config.toml
n_layer = 8
d_model = 128
n_experts = 256
experts_per_token = 8
d_expert = 32
d_shared_expert = 0
activation = "swiglu"
moe_layers = [0, 1, 2, 3, 4, 5, 6, 7]
router_score = "softmax"
normalize_top_k = false
routed_scale = 14.8
balance_loss = 0.0131
balance_bias = false
router_logit_norm = 2.0
init_std_router = 0.0198
lr_router = 0.00151
vocab_size = 8192
norm = "rmsnorm"
norm_eps = 1e-05
tie_embeddings = "early"
optimizer = "adamw"
lr = 0.00296
beta1 = 0.9
beta2 = 0.95
batch_tokens = [32768, 65536]
seq_len = 256
train_tokens = 274700000
steps = 5882
dataset = "wikipedia_en"
Below are experts of layer 2 (counted from 0) of a mixture-of-experts language model. Rows are named router (the router's row for the expert), gate (a neuron's input weights, with its number), up (a neuron's input weights, with its number) and show model dimensions 0-127. Each number is 128 + 24 x the weight over its row's rms, rounded and kept within 0 to 255. Numbers have three digits each.
After each expert's rows: "mostly gets" lists some tokens that are sent to it at least half of the time. This comes from a sample of Wikipedia text that the model never trained on.

# expert 18
router:120115145124143150159105169121146130097133076146114116090134115109134146123083141108107147099123137123128156122122125134157137144127126116194122168124106149125159113099083075105139146096107157097151125170088104104180098147141156116125124111129138140110145120117094130149087101112136087128133132081189150117088104132154115125170164126111166096109099128105128123113128111137108129108166
gate0:104106093123155100136127095126152149162137146117115118124075150119126115111125165084121139117163127135123151152122127089167147161114161147110144155129105164112136179111114112128162123124103127076105128121124140115135113128107101139107130140121129117097179157138175141116125119162106188121107109107120168116141152106176161115153068158116156106134113113138167107090147131104157134101084
up0:115123091138138111156132077153144133151088132112111148134083132096131134110116133127144154112107141159125114153145146103159196149129186116145136098132123174109113126125137113124147121127112126101110129139082109133123115092081106137118133129132153116110169146097139135098104154156134195131074130121118157105133126155155123136147074160118146110152106132099169073160131156105156112112121
gate1:147130131096120152120189120105108154153151128208105098105150136159116154160104140155140115092106087110107116116094133137134137097083128103146112112139112148110121146102116135152124107099147113145164125124103111129111081139120158108127079113155115140099095131106150163136165144110172099159148163125143123155102147109098131156118144123109123101108156166090155110128117128151151126124183
up1:128122132104149140170140126091133136105142136111094095159130123077103073132108081123139092141153128152150114123116069103157130122113116133151131096094109136092093122126111140123083106115123137159106135108123140168130152090104143149158116151119082109085158156154146088107156142114116088095122065141129125121109129114109130102152120092119154148086158156097163126129100107119128133112115
gate2:143093136130121134149147111166147161121141121124131068096127157122085126096118168138155104144117112146135124115166113133164119127135126160128134101125109151191101121149186145159124111075138098108070098127137109104159095134128164126135106124081138154162140106144101124137126120113156117109141124162097072145150165127110112130155152095136131128135131157140159166146157096105121095151128
up2:130111157123131128143141168053111113160112125140078180176147109142161139112148151101091145125148128121109144177100104136119133108119142137112143177100118132099143110139083132135139104135128125158165147116131156158127124158096109122102134135132110119140151156156149117080110128154097132142162109134154137113108106102151141136104094162100153170102093088131118135126130146139102188114098
gate3:185102121122146126148131144155131144151140066129093168120108127126144102107068078132140159121130134144147132125122134154125123114089129134167098119134142127099128120172160140145134138123128113143096071137137119120140092121136123092142087099080148113102162125135142150126154127126147120120101115203148139104119195136085093122153118119109097132082132129156144114137139092126115103127148
up3:135144102104112116114120155136122117141138148106138135118191149138099150108114161121152071129102134144118129120144138115134138126182132128076153086126086100145116151106096109176122136099124142103118135117123109135154153117098142149131155151175106163148091152111119076124133133113163167092137125099117092150135103075123183147116133098108186107141146148125134151098100139095129119144138
gate4:170134161138124121116158151106113143160139146161143158136119143132153139104096167130114087111146100089106112103119094129105134130133115151138176152146115126147141138100092140164141142117177136113169138136127140121108130129135113105120191132134149187130075121124137141178095140129100130138181148125124169098128095104138149132104164082133136104118137113162101118159072123152159144155121
up4:109131129142118126167191142149123091141097122095099155100123090097156135127121109138153126154141090135123147138112122128145141170165130144122130090138148175087126105107116137098140127133091166165171128138126175144131122163139149099127133182129096121151153118165104104109130125140137141114116123116137083150111144089135062149069141120121136130140098139113064154142133113126107145110112
gate5:138131104166140116126083131143150151140108133129123143130152120099159133114103101158123157179083140133121120131127129153128139158172129129165183124076133126149147115141135126132113128176120099082083114164137118138104118128094127131112126091128130129123144105124095124090103148096094131133134146137134139098093118118137122113126142148118185129136140037126121081193100137112167142134130
up5:114119145124120113149126122143118160121191135108166132139098113174127101079120120110135123148133146117148112105114159109132140112153110168113085143165132126122132130100194140118091160071127157129151149134125109132165134154127133156165077142144118104130096154101092141143144105139130120086155148110132124091135146145094142102121120163159055147139158150135148107105149133159157117106147
gate6:140132082125159177121171134089124161106177101156148112116121135106115134138136109135164108103113149123092113114089138121089144120119157101152127131078117084089118126138100128145126156152153128149087121165114126125175127139142131115165126133126097159141131082130109171125142115132163133161109099128121096120092132126123157090144134097111089115134099136125165108118076096135071162141135
up6:134144176157125122138125154143117135162101108142120151088134113125147136159129098126130166145143110132133107109114134103151176142121157070128113146124113116136134115155163159115138144116143082130157105107127112113099152150148083148096118092121143137111105141137095154099099111140118168157142154122130152099146156133098146152163138144136094134195126129118133144109171102155164042157141
gate7:193094124091142134113119138099129111123160133110134121159126113107099088141131088137135096146120150153132141114188125094135116156128119142157152132156170127098119144112090125151166126122133121076081122134155168108139129123124128094125131099134135108104165113100134163134124117107101124092103140136136130132140080142151146138111091120141102136036130135165141098126090140106103132152089
up7:163121115102120148104118147144144129111143161161171146095112107116136094144144098160160123129090168178111138121126137138162131148096166122129129133141174146093149139171121106160125149117113130092108145135167117090117124140145118131138108133134188092099180162127089162122117127128164134112140120105148172162123142158092101084120088161124110124107125127134163097125097081119121118123106
mostly gets: " century", " throughout", " year", " summer", " season", " addition"

# expert 1
router:155111139159135107116145105160152138112094138098175138117122100127130164157140148143132119163115145110116145116120096126174163123119127166131078152158112137125075137152118165130107070087118106162141196150152133113106136109104125116141114130094173113138155137107096097157099183116117136099102115095097131148119124151094172150149136110076130133112121127125158148120134103137120106116133
gate0:131099128156135121078115099155123154111127136149145140092137158112175114127143111131149100181117122075140147091160098127149110179153115149124117159137116133121169103114153141098151095127107194113114155138125129122129141109111106117143099128120133101092105153168131125156131079120102112136089141111126153133119123142119138085126113125133093097158109157168098106125173137100172175148145
up0:157118165153125151103086133119173124125114112143099147111109132168103136138108131138140104123131132091095078140130117136083099137123133117119180167136161115099128130096183119133101147125116134114177140125120121157165139111120107128146169156159120150098121129125090109150117187115135139117091125152085116120136102112102154152130098118144128179172119128142108116126145154098159125194103
gate1:133103132136118159184141164137103127155119113133120149104122131134139133141144167109141156138145143182111125123158152106152134091116127141130143161144082099126131127161140101083103151148118144146206147148155126131144128150118118129145131113110175140172122085119100120130139130119126149106053121125101117081106115141154143169120104135118145115154090162146161119106124092135141162154079
up1:153121136172181133138136101128111124104144138148154114118111115143084106154107144168106109126131111143153153132183125141122153173162103092107131102112128118119130079125111135197126117146125136148120143150123170127126159163081111134118139146119151156152109115113049115101103136080115118118106119130131143116101134121117104180150120097155108146181129115095136097156158124124116144108136
gate2:138126155111108102151103144139118123109116081091123116107129147149115140125140050098143157144096143157114145142117161122147123110129166147144123100134168130130067167104126161169138109128128116133068112131165172169148100136147099118129123169137112142132148106153122151093140168123132156125099147130090182107167142095131132170152113111136149128143111099119140106126123104131136144081143
up2:150106081092138125157122130104105101128087108108116160062118159118137119132114109097117133127093131139131171120161141128159108093103158155133142117146145156116053145111140131138136120106122147098130112137155167165159103128130074166114134146126147129140173125122143161098135166138171127107102140124107166109130163121137139181135109154126130123115106124106164107146107086138144109087138
gate3:115152114084149172074156100113090082176131107124157138080103148162138122148089167158093098130083118145131114137143132162090080083167128146099101126154171103135110177139103126108085136165117122127132116128147106167082135166128143150145142114127119114134111107110122121130156160119115147120139125128113136115147127117127136136153175140174131169140103137108126128120118152137118119136122
up3:142132112172100116158099163148118183088130133157126104169140116106120155126162122138118103099091141115139133111124151115134151132136158135148156114109115099146146077140123110111134129118135057120120170128098108107167173122122143111099135134126117143150146161104087163162097136170098115135118134156136094128074130079136088136111097180142133120120123100133143152084119139141096134109137
gate4:098135141091169145099136152138123147107139131150173122087114122128127185166139096117140119112098131164111144092157104082123129131149152170175114156107160134130158129158164137134118140142134116115119157118155154108151082131127128161125179151119126112176153112110098173064127162132108144100170126116149131137159141107097131107131111151153137129155141160135143137094167103116115131158123
up4:122150157135119134121115135122106100076143084134128129094084127178118170145093123119164147109128125158127101126116100116122126142159089147171126123115152118141081117118129105141123149157083201116142136106123110106164112143105121113150184153110112110151138087106094088104130172114140144112116144122152133145159099114092146111141154107139113098134118105122153124113071106111128131080120
gate5:137115119125112136109147134151134148106146138132131088130118120154125130154108134167125152107131104106117140142133080170138117127151151135095156082123176108151104124180203146135099163118132130079097124144094120169097096145123104119119127125138098122150113170162121142149110121102131143154196096104144111099134166110088122130150122136138100127147126097144121084129160125154114151078106
up5:136124124163114156103110108149137158117150163145135083166118107158117141162143123114133133123114116132105102132119101158134157166142158161120135125139136142119142097172185177161115122084126108096083115126136107112107120107119118125130089108133129119145094128149110115148109109108105122134163140130123079150138135127094131145150131201107060141137100133167159100110166124179108127090121
gate6:129156108193135118157139125133115150103134171134084133143114158113113078113120140093144146106179132122172160161097139144118137153121141080122147099122098069131165108127103102166139114115119091116132097127109101106122114148107146121110146127099104143107094106101138112103142150116132127082094116113127138142096120116098125155116070148146128139119108172102129113160139174138091124123165
up6:095139092121149094131121129091173082118141110141129152059149158143116163120137111155124136112119135166120131141082152124120131093139123163128137109138165125110111135099117149123100134125104154124117117127097150147116107133132116140143046170148133140159151144161139144131155140121112101179160100147139115121141140093154133124163160157152125100132129100135102120156181082092130128078120
gate7:110152143158106125146142135138154166204076109143134133131096091149172122163106122078168147132135137126143164138123150103121164105142102133115127178133104167159138112117147127139137141163112106158133128138121133096134161140151172141133146130112126096169090132134148151106117174157093121152114131092105151133126150123181094135125104143112125117140110105147148122167156113153113147166096
up7:088122146148109117130140156125084124139120096123132164098108155144142124128164164123110141145123124171113159148076104092145154124119140132116095148107102159118104151100111123120102128138115150058105129126169170136113169150125070108123143110167107132153110181126099138133112153150114100159115164131123131130138111108128129097137144156122144096117129094189106141129097111156077139116157
mostly gets: " Turnout", " Swing", " air", " bre", "Sing", " Bronze"

# expert 190
router:184144138142165116177099158134156113116135146147150116130148133137140142109141147122119169088097162112116133119140124137147140085133128145139115099134105113098137109103110106129096126122095144110154133178088120126120142151117113153140089091151154141106158146121099139074079121128127146094137127119181136139134105112121117083173134167135111104123097105189154100082132101104147138104160
gate0:137166119139131151118143124074119109149145158166167097127150123126084158126160081104097118131167114154085136150114146180103123120114118134157160157126121136130194134139135084090126148126105151097120117123137128088121130113115092132137100135173117144152130102117147141112084076149118123133183106148132139168154106116094146106100117137131137098126140104094138135138116145176090112126122
up0:139161123141154145124151157116126146109151119136130102178114138130119116140142134132087097120145129098139118146157141149149099163155075134141165111098138130101145133117168108128130165091152162124135125135120196096120148152121140156095142120159111112161142107118100101086123149138098097133127142133100111134179119130126155117105072127174091089105110158128124136076128144111100070139102
gate1:110114160139130193100142164125129094134093139142102109141108116158112114130147145115144120154120172117118079116125065112189139179108109124108100134141136161110105150154088135115060101102101130165130118131140138145171088129168125101160107128142130135107106167114122105112120135155100148103150140144161145127134156139147111120162132102103169124144118108142154097154126146130148148131107
up1:117135115099139151160180146151125103119105123141119108117143126158083110144157142091122165133128110108125075092111117095158141149119127107091128095150104175133122164177082134108122109106103130143108111112146156134126127157151101116164094145162134117144112153134147151075147136140090155111148111168126124181116164136132147144158120098117136118169144155149156106140167102104115151103097
gate2:121137097133123105160135120158105110125086147161121095170149169140146120187106151156140145145111091151104166166155138124167123137163153107137117056134185156148143155138133136147119134123124115133090092151125116135104140132139107130140135126153131088157127158081134127124131146157137127129125105138127126100133165118168088131145115135089144124150149100142164078185125106159107128146144
up2:113137149137141103156087121129109121120105121111145069109054114136141111094130142117151098149124131129115099085116149105139144090176166146146142065160112131111137137122147144142169125141101157115099121134116118133134160109108099121119146148134148142145111143134116106108125125127125143088178103140149134131183129139144069119155182098152079131142120157104120155106155125115081122135109
gate3:126173159144101134158129148093138144110154158089179128155141123112101137159160113113107098134145129150140099154115158137085145107119148111133156131087126116098149099134140121131146120115145124148127173123105133158098182113090113138117129143154128169115121120073110102097090155162111121173126115167091122157155109109079100130119110114113091113117116123118084149077099145128136166127130
up3:082151186145078125157143137086153140106126168160132103166164138114127095130116153113147148128114141110159143108110091109137124106107154129116115103138097142114116117149138144129129122125151170169133108159107140141100130101130109106110167147157094191097113156135162153103092167130109134145118140148121085157120122144160110113141153118148129144129106127141095126133171128145157189091102
gate4:115128124114128153123128124124114114128153127123097141079132145154111102153103138131121183103140084086134132120159121132133107124065145100166147162156093119106147115094125143118167112165142171115127117037129128116136142146101130110137126137119145113111096131142144113114120094116159150150115127151142151123112137180111165114135122145146163072112138123064171146150115112152155106106130
up4:099123130166134128138141142151140141130127084156107133128167126137101167115100138139154115176138102104111159139120139138110147137111107150112065167162133147148120114121110110122112165146106098137149091104123096169139124113131146120098164139151126121109119123100093132143132153087144074156141135124131129147104090135086104153085062107137099116149089095122109123146094127163187119141157
gate5:120101139097121135121134103140117149116164103151126077081159096100121125116124106129130180107141097097137112093125206174136125132145088155100163151117133110089144132108185136086125167124145118115134080092150145114129163113123156116134145134122143124096124091159156123167126109137117128117149125107114107097125128117113175146136166174147093121135117123135106114160139128129164127153106
up5:153146115111154139144142147120107133130142124088136149150134141138143175126170106137176114122113165166138131169098109141136144178157158144141066144103143095162113154166150114142147101103116135168159195145102138138143144119141134158139110100161107138135156164117133140121134135112170095107096153137141113126063118100138116129120137102105135147164135136121123129107102129085113150098170
gate6:144123120085149070063130101130131104078087147086117120153158130135123067201157096122114110093112110128133117129149095164133132128140153172081119137085158143109101155125081114121110141137108119145105124143137156163127127123148095115150120114151120126170117161094138149129113104121117138136168162117138151112161102144126120114135144123140104140131155133133138128155124102116099128150089
up6:144136118136117145101103113118121143154143069159136128153143119138104140125144157126096168172144154143157129155101181141120091135094121116122117125125128108186103134121155147135175146117136172094155129111150124096139111086128159118142169149122134123139170101143138104179159131114134158144068086125097130137122121092149142147116148100102145145143148130139115131114100147145197104139164
gate7:143124126114106146073092161129122126134125106146154148152145166142147069099099128118150150091126155179105111107148120108086111147146119126145111131081093107116120165132118116163126159122121081106093142149149102134132107118112090121100096081149119112146159151132128151132172154118167157139122115154113101093133163123116137124140144166091156173084124098121148118149135153107133086119134
up7:135117072161130153108126113129125144113157154143089120171082126139103165142126094136103118109122098122130151123107167141112143083173150121143139137133146109125139121111114156141064101101132091173171117095092096109124150160143151134090142158094132159132118111115116113109126070119134121131110149129125149129132150102091124134149120123122146114090113166099150129116111106099092112178179
mostly gets: "|---|---|---|", " Pts", " money", " vote", " damage", "]}"

# expert 48
router:099131147136121141113131099138150165144106180134104136157175139129137102115101110144176126136118119104134141162132161121152131131093129162166138099135095134089135119165157140137108086131123151128111109133131134160152109095116113114124123145085112125115119083111151102130150106142152146137099129149103139093114177150199156132162138084109115185133107178093147128132131116139163171139158
gate0:137095147154103165152171122096137109112152121150101144111155127112140112160119138131091117187162167122176135174110136136113174139104128107110112116137114109098102115099156082133097115132082171104154145127124166144106134133111145145158166151115129168112141158111073126115140154157133103127120091095159104113120126074112136124159118154134119151136121136138149129099151184129112144133140
up0:146099116144116118145146124114100142161119152118122141132162158102184140162145170167126096168117139140217116150107133107147170139122107099127144125174151138150081120134137158151081127157129128116153169131106144120093146116094152156112102106100120139125135147114135132158124109160093092157114102134124119150108119080128173104154116146124138150137127111125132137143115163141128164149171
gate1:102127114137142116098121115160117151097124139098153130132118112142147131174129179126140107180145129065122137121146153154122140096109184130086106106131145146107113128133175106113125141119141103099154131109131126146147080120141118126190095130145156157157136149131111155141168131129187146147148114120119100092133166160121128131146175154196129158149129136133126124123130133149154109076118
up1:135118147158132138143146148121127110145110078110137118109152122164080137135149140155115120122149137135110133091130133082115150148119144128157118134152120064091150171136111123152112148156120125154117116123130167159147160143075160135084133168156147128096147114104101121135110107093079167122097134098146121109158119132129103120143108106123118131088109143141125108115151157152072125197081
gate2:112170127127152156115132143149174128135151127128116129097128080104108139102118115129152136127166178105149160130182114148129090123126139145144150133066149139125112143152132135139126110145149123142143110137149147088068109116120108105143156145137150135153208137099132157109105165126107115095124112090136121133134112104148123148125175161152171103147106127117149141157136128084145116191147
up2:098054098115093130179117109105087123135118100128122133112132129131069129151150178121128092165137108125113121101090133127114128123138102067102126161150102106129171101093097081128143179087105108119131126162112120095159131122083156140131138121125165121148086121112152121142140132118165118142136088134151133161111146145124135165104117131139109111146156118151131156122118164135107125109114
gate3:121126113137125142128131156194148116137111103136120113176121132083136112130119175128118100134144150138118160113175151100123138150145157139129124070110165100136160093130130116118129127087110191111138175109094169124153166138111119136164097167138147085112091135126086141104144155158106156160129158131131138110130135141171104125144143100115119101105105144104091092113137149120139134131162
up3:136114148127115131104151114165095147111073126132136134181127150121128114151160188152108116122133078117117112147120102128099115130160145134108118116118152067134108105125161132102128164103106175125103161083112103129126136132130133110164111113128084141094082152143125131153097112178158154145129152119151123132112128144158113132075158107154121151155146165098113137137091184128122110129151
gate4:088127143128110107132112128124124133115141122136141107141136134089127138144144065102170140132101142087091079129138129128166145103127090151160117115093161159125122192173132088167143112110155169191117128129077113140125097133137101112112142138108150119148160132120128139105108106150125139121075124101116154115108085145129159151130098120130125175088120131110125137109161116121089158105147
up4:132154132115113115141086135165125143136129103138118138156134141100122162155145126121148111065131135132136115120110136173103123119147101114142186084121110137088110127130120083140059101114093144158155092093125112105150113152106136145097121136093091128128095093153141080101155106160140133144123121123148132126153146114127144152128151160151102135119155145086128129074179105149103101103156
gate5:077128175133154118120137126154168130116152151106129139094128128136130143116113108120153121128086161124135152124123064121155124127159134127127125118135138156125136121138116142180130124151100138195101113085129103115111099089221147161098138159140107126111124116138108138105141141139143143165116139130156132096115153127090118176106068122132163104080116143119116140083109128119137124140135
up5:195130094147133116118131090120117126128124111102156133139091128096146121145152146132097126131146104142113093129106150154112146131135156141115115138134104090125126149089166131104129139082179120144150142140161177119131110176085122073149146093135193137094143134118146129105121108122153162102149165138104141181129102093115133101163186139143132114129113113127151109114167137156133127128113
gate6:138123102102093130105130090161112166126107130136119099162140110145136119130126131141142150155083140161161148135096137185105087114136073146126149111124086131133161140095140151127140166072155155127118112116143133123127095078148115126123134116138086145132076106112160126176140112173156117120173130129172155153156119130133108137106162116122141141142104083138160111157153155094141123127107
up6:149124124152125105118172112134124112131097134117103099131110107145132118146135125167138165132149084160131174124126139164083097110122115121142126134149140164103146112088158131146159096071113098088099098133137150135111164095153129133134157145121081126101093113122148095160105115155134126130128167114162107178144117119112092165103162117114135129064137134136118078147136158101113150094146
gate7:150077165136122161141117147103115143151128113149138153176114153136148155113131139076087130117143085103099126147131092120111153124110119126137146128115128106128139117163124149064071101117132137107161155099122108099182130102079188139109097151137158103106166094151123122123142109124146147077130144132105129108101113115127116107097165121132110135146139171121132126107117096098130117158105
up7:137112099120121098120139134120089137103150111119123137181106173147153127106132145115115145128153135142137125107157145111132116079116146120115169076114154134115133109100188131084091153136127104096164139140133148116136105113119150142078135081128128140101130098118144125160182122121125147107116165136123142126090102116147146059101128131113129126151160102083125096148173108110102168167148
mostly gets: " Nick", " Silver", " Toy", " Golden", " Big", " Tim"

# expert 2
router:145129132130140161133111179119139085126110133121106166093118161091132083131132121126092140126103145080149137092126110117180157166123148096159121149139122158165122144093121073111133156110096144085137141156115159176159097154120123147121123140096094105119150134133087143126142119131166116158119126103130129083102098116115139085148152137098134125128081130077147096112129125124144147108100
gate0:112107102086165098084138174126149163110119105117169147099084157129128126134185111154151120136099107139192176108144088132139113132121134100141112109104079137140123122112141114130131130158102126145114101150117083102115137123116147148162121108117119089133106141118139107148125116098127097100125099122121152126155116123083135086154110129127094140166134154139108151076151131133120063122114
up0:116094115120134102119128135145147135122078134118146127096113144131134108111150091111151097116147086106149133089182096155120128138113157127132142129147085163077145157108105133118168135131127078090084144155136120105149144130130106100171121156088141095116120143148121149134138090102132120070167144110093121108157135134139124131190164141111114122110110146097095143135166124099113080133109
gate1:140119150071114160168143169102135149144129148126154148163129098130112117142114106116163092127141100092113178108162071105148156143100139116126094137152096114101133124106114102091159135109163092099117152149145083089099103142121156137117106105118167115117152092105148162135135136136149142147125118124143146129092113141124143146093081129124111157119119173123110117135085115166137087155118
up1:121148145097111149124126139164106139149113114142087165141118140141120099151095084084145125120131102163111122136135127121139163125154139171141140139150113123138111138144100130132153101077137113144148136113147121098120093130152094117154142135104081121074094156131124176117135151170092114095126147123179142123109119096142088148129099145117187167128134111140120102139086124107082170180132
gate2:119078162157152151196145108105165132152092148129113128132114169105088121149103117075168114088118129138120099100114159126173145120149127095143133145159123116136153139088137140107123114121099088112105131154126082114148144154110092109169121120137159136098115137139123149132112121164116136131160191124130139142152134168149132118154113168095118118164110164141159101133108103130154117107122
up2:104152085174110095067137105096156154118111101159098123132175125111137086122097109116121079097138094135136094147167155133130091132120108115085155111112135140137100138138139150123129138123114126163116112081145159112110128093135188133146102135110090110165116127131136170169201128104111090103138111150115101108146165132119118126118148128122105137125133156107119146116151147127120134104126
gate3:130109115088123122108127103122136127128117133107134090124152171144079135176124138107114110108170113150191103139160155172111126098118115148156120128126104119140096124145147126134107128163132159117149169118091124075105162115124132137083116118144109136088123156104117137102160142107057086110092128130168149142160143136088128148131105123145129117168125115137143160134116176146139138128176
up3:166134131130156116139131177126100159155084116133117111076103129125149097104153088130138111096145132154149147097159076181165154136107133125113159139156105129148102114122121130100133129150130126110132136154128134110150153143124114120114070126109118089142134103139093117127125111071121082136079082113122053116116103130130117161168123153150124119154091159136134118125128138153121160150114
gate4:113080123118155158158145137104100153119148120113157148095116102104157163139118117121117130125096157121100164106137119134126144118136163128154125159145132142139167159143154104115124129160127152112141130121098142119120107117166112138126093141102149126145157153144150159129124115133147093176159145150113158119112167126049167087119123176143079079133103085121122166132133134188134131103152
up4:148114153149091122119137085115128130134137124155081132102150114127196109125149086111144135113140108121092100111121111153136176106089126174140141152134085134117111110153123158139092111109137108160131106105159199103096156132162169108076109134094115092097131107143128149114126109128123112115145127117102090121149119113103121101106158151112116101115133117142142130181116087123105167129110
gate5:107073112140178166136133170139129154128159147106116150102113098114163148142146162142108144113130138118117169104120114131152130116123142136175096133137082141133178121123112104137124101159141140107122123160088108134185143129098128137142100087130139139095170182147148130179150086095125167145167104098112137128104104126110134083152119110139160131112122156121118146116135144148151082138128
up5:119140169101123092108166171073112122141142114093097140106092132148109127119123129119135126136096148144162109114094140087118136152110108159153111129129161142168139147142179128129129107094139154145108112158119102128136153091177127124163094113128062107112103144114134093157156095133139129131145119116115145076147118133158094124093124114118103121114111155141114100111081167104125132173092
gate6:101122149161146124144129124146095135105042113152122153129039154110149148147140110163145134158095137160159136108132069102157077151138144118124099096116127130151147116132123115135146087145132125104137119146108121138109107118105121114158135087130112117149119111115089123158140157101135127110158063093103098111161111111148121116114126087105132137152099134112145138140133129147169121118122
up6:133129135101114117118074131089153154130160168118117094127138112120137134151107157114099125141159076120137134145140097118098123101108153115124143162138127123110103132081082152095120200145168125119088125106136197147109170108127139131151175131110117103087162118124133132138123112122088108146115120153137126116132136115123120134126138133162136063120123146133105156140145160097156067132132
gate7:111151071101111103155101121175131114123133127141113113120159094110113100122161098122113140113093136139127082117117101146156123161112144096174148110157133178137133096112142132129152117141117125106117116082142160124139142079143122119139136107107118112125135147114124118106142127157120140101201110134142106140137123143173104100174141162127134157125109155122168113177178118093140147128061
up7:164121134139134108137130122181157108168152134099167137125150142120144122124129159170098158124096142120106111099169114163106127117144099146116134126138120098107160161114137131102102131141095136105100130110158108084146165144087104139139095105149164131100177118151087154152149156115114175134144098124155138146092120094148126148160158157112133111134100084128168130125146144173179104128149
mostly gets: " three", " four", " many", " several", " five", " six"

# expert 165
router:138118100140121130144076156095158126110103116130120097101142157128141118118096109112107133103103146141107143127154123161171128171143121121170104126127135154133133124080067078119135157124113159085167152168150190151137101158135119150137113161109107098141135137123085177118141139147160110163142110115156131136116106114175114116145140168084149162125102147091144116118115114116126123102133
gate0:133128116110140140177114096112114122126145079175182132136144151126114129096121129112138101149139137142125120124137124116139140127124169107134183137134164127136151102106114139150146128140108182114143138094121145115090128102134083132131128128116146102138085157131134089142159112129085076103164130089166089165112136141122125149143157090094107119107125163090140163100132130188115168143089
up0:126113155164167099119123085137147126099104130168149151148099113100117121115135101137130090120118120155077140082146158134112131164099160138146155122129130112157130116113149123079184146086107132117115174118118131100153159135128123166150125151118143118118178113095139156136156096137187144087172152126128112101120141103109146114113129156080145092113126149116122094129128103118133142145077
gate1:160186122144099120129098132094111134123135110128106177125156148152171151115107126147141116143172140165089102136134085109101154130129162135141144147101142156144143103112114136150137114174142115125098137157150136152134110092120146138163160073175110133110098139146120102144124153146105129183149102151156101173125146128139123086114128114127128137098152127150067173147107152152099129146117
up1:097127091119166106144134129130090110126127097085114118099130116151119166164169092140120089140134135121171126133128130115101130130117160081120092095126150149109114130120111132123153132133163127136159154102135134151116097153097166120147132148160125141178094142168169109133156134143161089105111095114101098149126157069107147152162134107128129150139151179090128145126129131149161142105073
gate2:128120118092095087096111121164149126133149077118124139102116109119182109123123141158109153092130142085193133131138136171161099125122131148139143143105095126128085136094145130140139126137122150144130114146138110172144131156135132146101116105085080123168103128190111153123106085123152143127115135088132125143135106123133094124129182174123151145142120076148149145180127137110103120132112
up2:144118148142149095143115123120136133126150081138175145112123123108184172163129125184124158136090167152177135140127137159124078123125158136168094126127110149124124151113148127125157100150141162153117113155140147139138122161133153154131140122128119115117109073150117118140095062138148129100083115102132108138108112098135098126144156158121150135167130134136164127136163127105083154082099
gate3:116100154134136147120099150112167135141126164074115141139133121104162153108157138182157144126092158106134117158108118127102140112110155155095138153141108087111129164147117101170115145126148147153126152119185128119144111139107112105078154125147141169129144111136126126165140134061140124125145091098122150106100139099101087153136156139149120142097099149142072117116117148083120110109096
up3:113126090113095101145168127135113119152112092158143132080114136177095151139108093130132134126171108174168121123169142136122148130117080143121102123116135127138159075099130149147127128114121121133128109149117087118095160125151107118177079125143113108131099135094144161113112145182157140092139113152133103140140132161140152108106102160133126121159151117129157146153142133184112141158182
gate4:162080141129145112170158113097138159168158154088097103105144094127126121140161124074140115151135116149134144133148130126135150108136062150129116103145156131111143115086134116122146106119116147144130151131116131092093111102161150096154091128150125117123144149169121133105110103117149072124144115103147093140114118183101144138095114120166106090076111147117132154139118134162091117097100
up4:165109117145134118146163102109114174142158157126055113088140127135151135146127117109152112144125120188118137124142140141112135107134110157142118110139114113084157094102134081104110126154146147151137112131130141099133125128176142104102102109143118123105131133167118130120116115114159100124163096120117095115102125208103107117104128155164099126091116146113121170149091135160071142117098
gate5:120129148104145111150110160130138106065122133163159120105125119093117156091122114119131109122104135131144102163130149127108118138141110094139111047136111118094111146114120125118150099154128129154137101099109117106119134162117143134112125149127157123129147150110165100098149125138144104100059098143131068151173169115151118102171143127152153121097138185111117170116148131093117131087128
up5:111126158144116107155159131137122084064120099153160133124120143113100159107139152115126156174138169080138106166117134100126118121101108112112131093139135141098099177158136121112170117160091141119144112098137171127125114155118118128136153118127113123126128153132183126103140139091142101089138096124187068149127098100147145131141131139116157117125160163117102147121180118123103122122093
gate6:120118109144108130094145126113167089121116169072134142105152127151164147113126123183130180121126091135137132154137091104124148138102114124137156143093103160141123080136084143156133123107135122152124104142149151129165118108137098104119118121143102120165099087133072124139125097162129180099108130119137142083127082147152105145132108172114141128127145101111108120134134124097137106190165
up6:145128208111157116129133138156100148113161097138122093159122115119088111140126151084161068163128116116122125100127154120126108071163111147108107095172161128117113134121136101135106145108110115148130124087127095111108137137081138119146159134115136137122153152148178119117146176089127087117164103152122126149144134085106127122148155093148109103104117134138129150105126128162109115086139
gate7:110162133106158127093158110136152089080111142115134125157104146148112156147128139144124135182133128155137143157090138115114093098149127100138151144119141114093086139189124146111177080143072128134099099131174144110125113124114163085145119115158142151115105106118123128118120144115104159111085110167130091146123155117125114129071135115164133109165144129133119150127178102126134151152109
up7:144138095160117157157142165088125113113102108088085117134129136114101126163124097076073131096116143121144138162138130103153131141168121108148117133115114142136121134144116117132087114085120112095143156157076152109098099164156173121109112166092112130157139153110126147091160157167129120140094117136130140144095128100165179145143124138087160140108120148103129139123136113123073115118139
mostly gets: " year", " years", " day", " time", " months", " days"